From a checkpoint of a small mixture-of-experts model trained on Wikipedia: 36.6M parameters.
Below are experts of layer 6 (counted from 0) of a mixture-of-experts language model. Rows are named router (the router's row for the expert), gate (a neuron's input weights, with its number), up (a neuron's input weights, with its number), down (a neuron's output weights, with its number) and show model dimensions 0-191. Each number is 128 + 24 x the weight over its row's rms, rounded and kept within 0 to 255. Numbers have three digits each.
After each expert's rows: "comes after" lists some tokens at least twice as common just before its tokens as in all text; "raises" lists some tokens whose logits its average output raises strongly, later layers aside. This comes from a sample of Wikipedia text that the model never trained on. Tokens count by the router's weight.

# expert 27
router:130142125107122108117136118116142131160116127107167153118113150102149140148127128103132167156128143138107155159113092138102139119117130182157150129154158136138113112121124123129108095164111140180115111118160074100138115163098138199143105124105137092139099133108132144122126135152114091102104138134102130158150077057134148106146092133138137090152109128188113113153091135105114077139108126130135086137089136160141168112119125106130124155120121153133095114140155106115124138109151076136140171094129137108159114151092155082146150094137139172116110131101115115123096160078161133152
gate3:145102056106114141126115162082137161089120127107162163097109124154127130107183147129159108145111109158115119128098119148130135128073136104114146127137139179166111121125166141090127145105143145148106105143128141144154127057150123152101166098115124132118116101156118150118079148139126115129160142088152143137131151132113128167098098116182123136150131131119159138153134139110150093087127159125129105118081096119125133173111102109097117144118154135167135114128111138171065150121101160159137124111135099110146084160102109105120113152133115109131114116136132157153124146141133188104
up3:152151115121161131143156123109116123117112164119114159131159167120119107130137157141108119127123158101161140122171132133146138132103140151147170140106121136159141108141118123077117137130089146148133108118143133128128114130124128183138132156146147101108104097156126124084092121143135098093149136098122138064153135151146056134149124083118142130092125159130145143121157177137128146084100107137104150155113150134150075092110115141136113134162147149112120136125131153121151114123117065096134109102113129075140141104123087143150081106179146129119125138141150134095081059093152149171
down3:116106142133134152108116123131126116113093158118132159122120119100103129110139162124135129169128143163136114152130134138121100126112136117144180119134143144122158164124128118142151155119135167118061126161120112111149140142147112165149141091125163144152086126140128122127114161152095129145140119162114069179108075086110128128145111154079165105145146113145120171130120133082150084137144115103121108194109112107087164142110108160074137128125154136152077133121098147125136103171130149150142121110112062115155081147118118157131118089118107115127095153135151162155158137112104126093
comes after: " a", "'", " of", " his", " for", " in"
raises: ",", " the", " ", " of", " and", ":"

# expert 35
router:136119111097142125083111083168145163154139099117186127101125123120110149110141113119118138103113134122127108124086143115121174133148126065133083110169107141124086156124104105098110151125144147100103115161124147090086097139140078123114102104162091155144198103139157136144146134129139129127181114132089151158063132159157150150143113105162140125144161136093113149142127146130132152133135123126137110138126122090118163128144120123118112108123107127163150116106084123118141100109180138140126115135140128112179126096168129134079114141145160153107116128132120109102131109069161110137
gate3:158128135152142163125104106165152148150108167111133144125154094172150101149102123121116132147145167104109128124137160101134164159077105113136137137165108096129126153146139139102185160124106114154117136221158121139137189135116128067153112144156178119157130133125122112110105162138127163141115134122120064138158104138153118172095124104143138098153115111137169122144129151081150088138118123125166109121147153138154123109141149111138147110158150112116116123114107144108092087123123112123113120106104133089120101109146098121123140115118150114101140094142111129128126086082081123129
up3:116138099101109148134154125136113137154137132164127124134164140138122126120109130115151152117129118116138124095129090126113121091144171088133122145136112172140126151122169149116116122096191142115128135105136122107119154121112153123146134132089122133173093144106174146083144097125159145088124127089138123133120143125123106109157118121128065142110151152118085109174170096143130145080127129118116166066170153149121182122104094149171063131122148097099135142121115139117108136127115111164130136142130152155133147111142180142142149068108119182124073144134132134124117139116125172170
down3:177125110168108129131124088100130130137094115122108137120117138088130165105140104118103108124171126167120134191114124121114116125154107146115133106144146131131164095129150132104137132137109125126135134204145111143140127142123131109154119133132173150136143162127096158147114173127133158174126092174136116126123083151139166117121106126144166103157108123076162146143113096139143135066085165153136090175130095115120115128144157141141139140116106162131158109165106142156102112120147085125151173115120138119093079120088134136148083103095140129114107109102150126111125142134141092075
comes after: ",", " to", " and", " one", " part", " due"
raises: " the", " ", " its", " his", " other", " a"

# expert 0
router:159114087132125124141157143104159136083117105171124156115123141144167103160131119108105138128094181149129160158102136145120126135097176156108167127117123100104142098137104139109129144129134074067126118119128159098118150102077126130140136116109115094173159123116137157178149153119134119158106137104123176102117126088119137125130134125150139119166163126123156100127108131117146133132114160121125115091125137115176115126105091090108106147154157156141090120161135124127089107116140167131083129071172116111152135087115130125145157096151110157121103143114189134131123158144099171124
gate0:129161147123125112147143118118105087101109138117105102055070091133147107136146117115110143127127122110099156112132150131157107144162119096122113105114128133138101042096086138082150116132176166157125130136114137138094106082123178141178122158131126108091139104135186106098157150109108150191100114116138105148136122113162121123112115148130142114132106144105170101131154147113152117119118110125116171175120101108087138104132127147134120103128127140089121144142123141143142113110150123146105130130142149127131116143125107139110155075093127126098143155165140132140138094187093137135
up0:099155131139155114136136128082112141124131135137134106125152067111169141132122117122127117141126153128101129134115132126099134126116131107159133136130141089127151141101186133189110124126100158138127122135125103133147110121086094103125152132152140141082083155123116149121106154127175179135100115110101113117089114115143149084112175161128139131101121097116172126135058100149156120118120124126169140074081177151155144130099086112107153152137118118159152147113125157105127084112129097116133134183078110143160151144116113161136161167104075117122124134126096143143102161132129126138
down0:144104136177141099093081064106125134110130171155140120101129137098119169156136176131143147111128169126117167118097096118115167112082135117118132151142133126109153099141110156110130136135112151127156140068044147129106148146162127142138112124090151129137151160110101123131144129127128118144152149152084120142126115145162141108154121093135142146135134096101131147111140114149160112057160127137124140139125120125086154137122093121121160127102162128072076159139094149145128175129144109158119117112126171130146093148158150151159125142090106111140111115095133128117094107125109118136
comes after: " the", " The", "The", " a", " United", "the"
raises: "\n", "===", " (", "==", " as"

# expert 32
router:145131118144155130117165164100164124151157164173120095130149144115141141145165176116133126172116155124150118119096130120130119143142125171113141161140134149168137165098144155134154137125130178125160097146112131110113158106157146119150096138100150103156111155169103110131107171109111123113129128141094103148092119094062140103102181164119088132145094126141082122131125159163131091104146129128111137137153155129171117117106109105134139120134133147117125175114110128106146144156086125156119157164106087188141094112137112084100107161086120135133097114102113142122140129162161125136
gate0:105212119119166151121134164155122130134149150116097121165128108135118120190154130123132089097103148149124083122122155149133108122145097118136160132099119124169116122142109095138101122130106069120158120183134132137090083117133111119145088119174124143114162092094146075084142162131129126160133133156176113119078119119124102112145129165154106147095148106128127097106143102130115141152123105152078154141085168094097137137134135112138115164113141123091141119099127160138135182141152135107081147125116117128111137149119086113125128134136148145138132134126119130175111144117140160142
up0:138085130124098133144155176140119104088110120105120140091161165096142094122147135131112131140143136137199168129198176097106130151140110166143114121129117178092122120111118117158104109137149094130133119116139131078117134131172105097135150112154102122170138124094115160103101151112080167156126134134124125109121146137090097166080155144113115136095138155178151120147124120163126158118126128143117163146126096148090126124166093104129090131131137135148151172117132125159133115112129132123174125150130103128110119122170104113090086132117138133144163147140126153133108162177100118126
down0:129112158155135122119143113127104094154167164154134155133128119162081129130099150149112155119121113124108091134119103096072136132133145117139139134092118159116167113139141148130130096105116130179106150084129152147115095106108151129131153126114137103157120172128131130112114119151166113097110112117126094152093133118156106153103148098068130115081144123112140170160117142077113113112152188122111109129147148124168135150131117110122186108137075100197099106147084112167141158188151114110114126124122089122156124125128135188119118128175119152117135158126131122114134126110138123114
comes after: "\n", "-", ":", " Born", " Country", "|"
raises: ").", "\",", "),", "\".", "\")", " plays"

# expert 12
router:120176143088184115131156088130141113153153142157167106130150121154143127082109129119149135080114121125140089121089157140159128133132108122147105127127140108090158126109133103119114132120144121120140155142140144130131106164115148088107150114095098134094158169106132122131100108124097096101106129104112138122119090180102118117168118129142063102125140149101170118146142094141104100159158170157136094144090119171101146137095101136134099146147101112121124110113128094134112151141083114113105128129146115116107126140140147099148159133110110184175153099103102092129126152122173126190
gate0:138128138129139157142163095124178136107157142104108137104136080146133145110104170109120132079164176125083140143118160142161113144129105132073157134096140108137109104095145116148131133118113124172120120117118084121101152187158088115135132126108141128081136153137129140114114194142106127136169174143134133130115085117134131116140094122108090141121122131140131116133113084135108117164140141113140124147112119134141158115093144093086128126124148121141137098064146131120146144105115120110091150180162104138144148131129126158111117167126118191151085110153097147150128184146147099103
up0:172164096149121122102140146138111184153127146102127105116142157104180142133146148117113158183185144082129169170192138159141104137144108141152140125108128166111104140102142136142104122109128171135155137135150117123120133158113154112140137115154114140122114161149120119109121141182132117134125137074139098157125135144146133148111123141113085097116150131133098125159097122188087143141102082134121167101105149123102158124131100145152135111152112122123121148137130099102119113207159116152140105104125124126086168123102157155104095125122108117170128121120107118090163116152138130146
down0:144144154138129109152159141144122122115167067154134096127141130162151138120065114180142116186116123143144142153121114156129131126105134104130118122105177139086142160127170122119137128113150113146124142144080138114132071097125157134119154168135126142114102122116126075103133117124140117117119125149167103126167135126105105125123120146156094143110138112106161133119120131141159128112138104122086102149116116124127110105105129074137144127092139138181073120127154169068179144133136131131082145134114173160083114112154129104122138144104125181112106103159131175097161105131136154157
comes after: "\n", "==", "===", "American", "born", "="
raises: "==", "====", " and", "===", "\"", "E"

# expert 20
router:129169152115111117100114152136124173083098125157149113162100123150127145155122119079136098164074111111148115136136117152153093148143141154110109105151144161127116152141132106123146135109107109144138101131135160133113135117165136088141160154144125097141103095137120146129101151123137184177155124195087158112122113184137125135141117114123138108122120164119125144098144111141103111137104141132126116143141176101118141145119131110143136145198133130125115163149125081101156127120105138055154119127174112116078118135148164119089097136137096153129104133169149104109157124115135085087
gate0:105109141150162096129147166136031155125152166123132151081103126139106151136127101154151106151142086122143157156118159103092109142152125102107118127132140114128162119128134141159112130116113147148110089147113153093120108096139110106109094163081147141113111148155151121095144119147132143139164155128142084132140144138170171105112095158144128130143147117108104164112113104112122141126085129122116117068138140128143113160127125178110127091134164131097151163102124114138134111109190162099102134101097104145131120171170124155113112122091140097086112120144139129134146135123175110148
up0:105130145125118146127174133157147148160059063094166129120127101087165107118108128127152144144133165120143181110144127168137137103156140167083097109161090094131107101130173151111152156085124108110134127124119129131164128127147151139138182126131107111135136137125166114164092122085122127100134113113123142122086123089106108107135117150127166136106088135146177139148118113131178146161150149133139141116108127142152138141152144108096096091127104138133181106110109144131143107160104135123114127115094108107046109128123161132138128135111143111145138082107113148128144145123096128148
down0:115102083126128126131142151095094141154134139196142115130094150170109161133144144148095095127088116136131148142127135100121107167145095133102142095106165095157147151104146140159099109101153161124108129089134120150110076085131120112083118156130156138107120139136099133094179113161136141209136113144139128137129136135159138105120178129112088137116155121049115166120094137114121157124129138140143100092129160110142125132171111120139131142119156106094106130130156137127103097127157132172165142126151123139143168104153109150106082139137112132127136132131113125117113113101160083139
comes after: "\n", "\"", " medalist", "|---|---|", "---|---|---|---|", "^{2}"
raises: ");", ").", "):", ")\"", "I", "E"

# expert 7
router:118141123113108132127115123096144149098102129140181148139177110129126082142149141133092165140110162095134126142098158098129126105126176136117142082144130106136149136168144135163154101129143180110126159111143108080153143101138188105131146113120175134096138142147113149148124174165117152136098134164170098103110149139085104135123132113134117128156105093112134086089153135169116141112127145124124138119116129134060137105104102120127146117121106075100135121087139106139097153103144106096092169164170094115099138141127115157151144149140153098167107126158131104098128139106114113115
gate0:145137146098149070100159112158139164151164161074105136140149121094148122149125134131140113135076169103122105120130129163169102106136107120113145091132150149117125154157124137187106137124121127132148113118131180103150124098111093150143132105138124158119078120130135133147153095154167157105128157118094083135109133085088114090129082128161140113143119177116142128127099131145139109180104135137150153085135097132176137111135132107117163148104144129135151155097138168125110145104158169100154139127153128150159111126132077151094123125128156100116127132095123162184129116122128107139
up0:125143131128177156094127174150091110121125115134091124100125140113145122137126106102147168146134219112116112145130112136119160125133146109065161071120106113146156160135139115095108094130124119141171150115124135134188126114127126146122114134112142097127152071148128112101094157160116126135143156127137132115117131084101140136115145089142124133085119132107153141130135151137131151142119146121128157098149157134150105123118164104125098151118153125109106128090133172115142088171110092106140139086153142104145172139112143154112149110132115180126104153065142146150146161078092125136
down0:124121066154148112138120176106086118110102099154118119177127112111127116103138135168117129107117108127132130135156099139118120168126140122118168093110091056148165100089141136143086112083073126140114145093104133088102103166098151165103133140118128158120097138084107173144130156111166152140147155159142096116108177132151151130138132134116112120151123138084152144162116130124130148096141140111136109105136153149157131108117111154145103159137123177175136165082120121145116138113160123138148089155132149149145116139136114103121121075113119125128125155130154150164087121125150149118
comes after: " (", " \"", "(", " ", "/", " ["
raises: ".", " |", "-"